Experts of a small language model.
Experts: 8 picks a token, a softmax router.
Training: a variant of SOAP for the experts, 465M tokens, 7100 steps.
Below are experts of layer 2 (counted from 0) of a mixture-of-experts language model. Rows are named router (the router's row for the expert), gate (a neuron's input weights, with its number), up (a neuron's input weights, with its number) and show model dimensions 160-319. Each number is 500 + 40 x the weight over its row's rms, rounded and kept within 0 to 999. Numbers have three digits each.
After each expert's rows: "comes after" lists some tokens at least twice as common just before its tokens as in all text. This comes from a sample of Wikipedia text that the model never trained on. Tokens count by the router's weight.

# expert 29
router:493523480468464521502431444430536499512643500541535451511591462508591566481455539464496527535463453509481409483458529520545448518598450454474481497524485523540500516532463562469473443460519441500530482442483503509477457524441533534564502517533547514459507442454479491442411562460460543534544435497463478455481611541502482559508435488484409454462551472472532486596507485515509549505546519544537551537561516449561483480536429552519506473487469535478537496537523440530534535515590447
gate0:495578536473502444481448450489450470503577527534438495500538444519474519486484484531459534474579530522470429445518540498501494499512511454507454471548461421550554481480537517492497514527548477548501541508517524543544521565558523510524470506474462471497461432458494529453444491534576485596518446514473469547502545497444520510455477500491465478550468482525548439537546582475462494542519546529584542533519454526525506541562499518469496535498534543540460531526396395536557521465540507
up0:528527548497510457484483495469407532571573569545490531505510503537484500447489516470445602464549502471535459510580559448518505496474488469452516514585410419471515490503492521542498448480506525501558585433455485529510528524511536470499429509465509488470478459489557509456489479525540543508547511452471498520613514460496486535456517515521471452533489517491502462511482569426476490489542487468545503518549458530502482516567519492415495592470500533547558474469370472578552561526568505
comes after: " ", " re", "ar", "al", "r", " a"

# expert 115
router:445558517503461560502516521485511512509540499509514464422515460512527522547437493467518523567457466514425498470373474546468434495509469489472476503565492503526525506516490468466561476492551480475465450476499537545487478578454518523504518442529564503451529485496508498482465479464494531533585488399464469470498495488504558502533457514471498413498526462453519478503514489528546502513522464544573530531500592480559471448450451523576481458527415525418516476553536481553502555596521487
gate0:480469434542545462536515401519564458499488498517479539467479532554491507537528496475477478491515510474563487487535522548504504534558513493407547426514484479543453524454489426473487506467452583532534566568462542544503484487537524485536507515542490440496484411492478475543510414464463543465516516542501512463504468509473386521507389510484548596470480472540495544495536475522415503461547477500497501447475511508469469449483536479436546529439399534503486427496491492475535470470561485
up0:538487480408460520510500575506486528484556547483526517541526517441440474532525498500486500467446529530498504472389493516541575573544521530518471482415520477449476520529458524534419541453485534463446493449526543517497521455519502528541457474483504574496503490506478536445470558484526481497517438484518526481407469529463564560439619523502514464510516495482459505502501422510570562553434489471543483477512443507552479489499511502563501470538505528534498544538488532504471526547508528
comes after: "\n", " |", ".", ")", "==", " ="

# expert 54
router:481548441476450519533418457441521521491556424495495420489566464453592502523480531444485467545489466550494491469492477550507476530528486529608448473496483490543478550504449527461536450472475507497479523455464556503469467519439490528547509447531527535443484469463441556435468525460454530534515513478489439452411528475523477554536540469465467440510503501480515498517461500521519510466535503526518541563627526433515460485487471544518506460537441517478511425513537454542547488491559428
gate0:459558430489449483487525425518427549505455476411513491489479511509499545531472456453450483510443451504532531494455458491445438480476529482529561464448492468528500473563518532484504400485482648514495559505434503478538485546488521549469460512587462548496511502503529512526445513461472559478455463514495440417456470486486469473517511480531533474528547459565452526478522494485460562394518552523513513523530478455469512464578526512546475510466464503488500450527427503513506486516543550
up0:515437547460483500518473505488573457519513500535467534591454507520539519491453527480578501504555528490542525478495527509532474514499469511469496515543490534498489562467430500493523571521526388557446395492549500560396483493497594503567500504450541468503459456480470498480611525502473442490498478474432564542476503541525512534473528553535549470462494498517567461493465513488507463555538511539579451468529498594561491499442435480437528553532507489462547570494555431485500506511470426
comes after: " |", ",", " the", ":", " of", "-"

# expert 66
router:455553450466436504535495533480511515483530486516562443479537462485524519471476515417538466547485465541463444522485512522490477563532470475509463455508465483507516540523455545481555444480526478463469449481458542551485464568478540486533550459567518503482506452445481494464459520447475557535557483446462414480443538539519482510507522484469437473463527405462519429504506427587530592517555530513533525534542526456545458457513449528520537472488412538482540470552540478536543514549538454
gate0:445522427465484513461477510491460512458478461486564515470520509550541469492470538454555467485487426534517562513515491509495432503513526461478502473530472532502583567479489513546619463535582462469519526528586497502491489432487548432520505573522502515505540555551518533460537511484452542564540533501564512497455507508597611441562540554488403453525525440434531420516575493482509523464512521427505489491513464475515415551519546517504511579571449528537495537496457486501522431501479531
up0:462517515525533523434531547523525468521465440507535473507516543516562456518427520431538500493460433532524537483541482514484435519511539404495466454503458517499528535508565563521574490530560530513477515505503504481524536494508544428500478591520473470450545551561489493484533519478480514475458476503543516529465514566578620413507515618447468434492523445470529506479550522508562547463558557403488467500512492448531432532531510502481541539547509519541496488518504492511507436485458566
comes after: " ", " de", " con", " se", " \"", " C"

# expert 11
router:451537424424473535551491525424566517519548496533539469524531474444522536514465500468519503550516472549422441492473513572531458517555461452553466486535465523540505531523462482447484467472515505480415471469447540530482452526419554497543528508550555530452510450447447501464435515442463558545551478437479499477449527497478486548529496453429460452538514469460537532510474426538557532478551472538569549550513566467568468456519469512503536454499430571469528506535539466535545505544565494
gate0:482583457522529552512397583513513443442576558525549503570493437512474502500519511516490538528514452526489460498487546546450462489590537501503491516444550551578466468500456490496554483489475544507538546460508556456533485467516533446544548537528444452461423570475564499474366485422515473484500496528537510549438507518409602496525504496473482452476452514513561478500460504512517494549633501506503556488489531458517520455446538527513470496458488592564519540481498476467464494487536469
up0:531387517504504540501526439537486549475472512494481521499535521435526511550471505487422467491483567436474511529424488543549528557476435454575565523503491416480510514585514507455522492504507584516529475576506510460471465561499446483444459567479538509522505449460551488524579546559541525458437469465484472463555519500526474478505551504541453532531555536492491448547532566489419466514416486552464466525513502564590502442546556436495514460510503442468527524483532514453552486487453505
comes after: "-", " |", ":", ")", "|", " a"

# expert 15
router:514532455463439479514531465475587564463538473505512442532570460520509524485508513445526485562444487504487479503472438539494507492516473495570473464513492472516455498504451508476524448434509501497485500462481529520470497520413518522521513432515510508498479469462442526489485525481455502517500465501479474473467551560547519538540506427451471460540543473500532489523420437487533495459541548527529551575571515464516462476422428504487535447593486495486526516507561466542536518540551435
gate1:440558509574437479464461524438520458555480519462433487551510461474491489472557507522523471460455434522542490510511500447466491445577507556469460533546472448519578484501503451540540508485536490522473543522436506521549560473461495531514504480564467481540583492442570548578403472502573532472497519492487448520484493548474512525542494502494459486548538581522500457539504462459524486503508585494469449523525540492494435491480461507552540476533507554532531563509535548566507405455487436
up1:556546499392590493556521508490470564484525500547574446507510538505519504509493511435480538485495528536455472456465445547499492526512453499503546510491488522525476485483535554469467453519482440449462487524582477445499491504568482483462478556478527471424411548587459463453579514438461553556481517486480481486485524424487510447467489479530516487465438404457503510507488529553473519470545477453524572586470429487505584475495514526470507477465470490480460443492500575475524563512529558
comes after: ",", " the", " of", ":", "|", " and"

# expert 10
router:481572445496432473572453493473531521507520504533526467511549483455576551510477510478514484581503442533460388507471492518474469518517449519543437471474493490552419534516451498454542462456484434446456453480442557544435467557453545500545525505560516510473521461448477518488453506451474541536488473452458456498468528501497491547490435461477462457480541475469535483572501438549542511514495530557499532558560530448530403453455425497504528446521447545470544479510535423522522525552531456
gate1:561512424484530505547493487505578540520509505549521521489573483593535491464465557466564547501546471520576510400475472412519485460518475537478473413459489509534401481538463495499487472464471406487491462460448513520496528476460498501394479485524489542468509428497507532547535450564585525561518472522467467431547497484564466498459498483465536537459453473550474439524507509469528529495497501603505481532538506512525513467506438524539540424491510455523567470476494551513485513481457458
up1:437460494561449484435545473449563495567495478560468543541458507431528515469491484495481522425441559444419485514527528523540486447503528525482470551464489495550488471437512501525504442509516521513494513586566462475521481425434569486563501565527513481510525480472552502450503492472446539450456568498483452538504521437477512474506481486546487417486458521561539538475520482446475491535474500475512546458480499534499436466495482487547493527548455475458477528427531431504482508509522498
comes after: " the", " E", " P", "P", " and", " of"

# expert 67
router:467548449466474553548527497461505524469552484525518523448557465451548528461387537469493532536425467510450491486465504521503429540548461534536443470556448437516533533515472524482482456458471438492433443468464515551496447517451506474540540419560549495445532472468420478498480575446471559547531500471445454452441546512486533534510503477464456496429532485454534456550559469547521553560559492543525522494556524482542480475502485483473567465490449526465563478551533461525534497546538527
gate0:519530460522404490473574430461546510484587512527537489472441546447507564614434532506549490467545504553422476518519484434460475462571538499502576448548467534531521543561495454488488459548474478425404538501516451561557472514416551517494498440495514407534500459479465525566525531441480515541536510544484501470487489537483473480521508501489502508520488504487477468488508507509474549545475507554505496478575441501422444513505518440501474424488507517512464505509507429540566506475498538
up0:522503473554501449470509524413456471567509454543461505475522585394538516527475470545469457489479567533480536488507529444514553478481500507439526512512534496493506525498517539560540429520463526527510488502630489537494543529477517461522547494429427493423563456461497588461480502461553530511499488569442520502503467527498493485439495547474472469513550545479513491508553532460513522491440487543469471539485458464452476520497513485477560481503504539480479505525472512502571491508408483
comes after: " ", "n", "c", " f", " p", "en"

# expert 5
router:451551452456457540548500525466530505532531463533553495423519463459535548525508533466505463558467460523458459474441523532508461541555446468519443486525470477514507548528467492460520448442460478455451463475459568534434473538460505525550540480547563531443520460469472505468454512449466547561505484439454462462446524528501501518535484479467482442526563460450535487517514476566563548517513477542547553531540535454528457444495462535532488459525423540468534469546557452548533511551543494
gate1:523520523450429431537480463556485525505486489506556573569515408542494572493483510494576488457471460451535479537530496485527508558470463424520537536548498490499519423494503420446460604452482488511457498383509498446492445478493528486527534522516528465438491528525574477438450517549490565525563560572468423527513512519520483548511520546535447482532488498490529429519504564498545508475461437502550539526492508447561499536520502558457463601537504507546494472441556475542563477555489504
up1:484482474516549502447493467464528573514527525487553491470477481451565476480519512556486494477487508519536516488513485385496528470450559463539498461480469521543488580511450604497550453482547528526466572551438482518545484499576529545458479520562567495479487470543515489528497423459526504529427496455510498533517490567495490439537564523518483584464471450530510551605469493455497454505540468515515456475460530532412475467439501494583523533524512586522524469477517546497459509432583543
comes after: "\n", " |", ")", " 0", ".", "%"

# expert 13
router:487552511464475478522478502499519533453530481545538488543519443435570500481478523526485432539482435527469441435496525536541446507520493484513481464486458473565508515521497509456556459409479496482482448464411536501418471500449478567517530509536542538480565453483493482483484522470410555546522502482462448515456555517467506531534540469490447460485515437459602450503493468510576519524503480530536497493527485467549465470475474538469485434521477544487497493525533369555533440531531461
gate0:497479556508437443524513507452488545487455478491470554540442491419502487459497514576497488497540447527482470548463559546502559516488510460531507512556520526514542543508558470573596549453469495509479472448483544502445491438558422509432442559498477526465509475482468439467457442502423477500499532521508423514542470490478530485421526506473443531499482496491501468488543511497516490550485457491516483617503509451483538477467531418490452569587422522414481472501540501502514474420449484
up0:502455493479497466569505491452541480540512466468520548511534555483464484449495486532454451549500450467480486496532483564486466483453444556523475558495523507556476530522442486471532500435497394536494453482470501499523498444557490462459424600387500457554527491474470470551524491499520471549444544532506493492514457504453479572546510459523460580469488505528535509479581472489518429539551541384485562517502481436511553494445531508485489545499488519453517596526509461470459537488579524
comes after: "s", "th", "l", "st", "at", "d"

# expert 123
router:478573511477468516530480488486535490475523431552566512512509453438556528497498577521508444509472431501485475473458517580560448509525456461496451438535455536532471535573492514462503453482497461466432470452471520542446495500451515553547530506532546541454503462408446474503493563447454542557503482500439487473447534515496475524515459443482469473453571453481545546530523498500508510500552499564542559528556520458516473490495427463515513453485479538467517530550540419570519455531563468
gate0:475556482500476459519508517469446485464448486501523588470435495479464532499475502522513492508516484540394451528516540475515397501431510515433472520527510506456442467540451441531499496567452495546464470474466511517546544528539511501405493528502492543476495463526476436537555527585467472605492497470444488503512429477438502460479558500468568537500546535538555513511517517533587533549508468457524590425503497469433536483495539455446553533466533494522518412477501491521533512503553503
up0:546557508472563509512505477456429559487469516468471574527556532441522535493527518484469466584534460568453528507491554469459470539479531615415469528544468558523533514489504446542459429526518476499452456462494476539488538457509473516467523567482483515409481509514478419533555485578518507469545510520493523481540424525474504515461514459443500452470502537492572496427504460617553534479522457451528540432526494462425545530492532444471496442519525483475478407466475498521621559556464456
comes after: "l", "al", "s", "il", "n", "ol"

# expert 18
router:480570437473469519529502502470515519510517458508532429509520478467533502514462528453490539545481461539457430465471512544493417524556444512555463470510483552527452553518472490469531451428491450420449476417452535518472467532423476522531528511526523508454490462453471480475452533452461562538511446461464439471399516527523489500519490472462483451526537493475539428521485431572527540442543497517535599504586561446546453461461484498505502439532440536514529449546545456556524521575552488
gate1:476515496493486527404537506586519489498469471454483541537430451531490499456553534492483556539602480444482472461491539481448530399475529475570521439510496504481442462485554573467508467428493543482460508471439512595527450506453478454561504520521534477528514465482447503486465502523496512472497537444529506505481512519558555542506472438468467501529495496511412490452559454484500502569481517448483471417441520506500499557524431536518515489561509541484457486504430388526509508436527478
up1:512501512521475501550484437482524540508531517474515504534538466505517479470442491518494394471492545506517542518456430507517514505523505554470456496534517539534518625557496481515527467494537533498525473482510537447473542555477549591484540562540468578514498516470545450485526492532461485443461450498511464434558551478543483529494522547491503575535452489548500514562458563510580587419492439521467475505547504472478506479495574493522556499524480564494573462463559524504506456515386480
comes after: "-", " |", ":", ".", ",", " the"

# expert 52
router:451584498471431519522520491456553505439511475527513457469544460494532527531443539449543474545481470530463461459422473554516444519526471463485475480521474527518483509516484499459527450475531476477465446449472548508437456542411516517530536462546548545473506476467482472468434500444473550551555446442441469427493508471529513527550496487457456461527540402467518507525472486509556502478511456528539520528535560471536451488455463494519483446483461531425510440522540450548530511567558465
gate0:513541501478434480484463490510472470485552452497490486533589443544471515531439434553639416504523469467462427446424523423570487499536514486508529499529461415550429432497441485496462462435506453487548472582536500537430542484430538566505523509471533516483564509504500537512480415441476501508503495500410463428536490482450480449516507460493445489517515474427507468539516532494430533489544539513550507486552446509540562530521488517575514506554482468518542526507496453534458502414486503
up0:510531524500564425477489439552505522446527448533507499469527498513522508372461511512485431500492476537530512516534461544471514479467498469457512518552474529512488551420558476495482537459499544479457513546575518451488473540452528483495486607593476523542480498477485540603497547477409538489550489476504509498478541463516509477528518492448523526458497529521559447478507521553487564503487490520450505473507523476445525543554518487473483436529484554553443480460498455473562491537468598
comes after: "\n", "ur", ")", "re", "S", " ="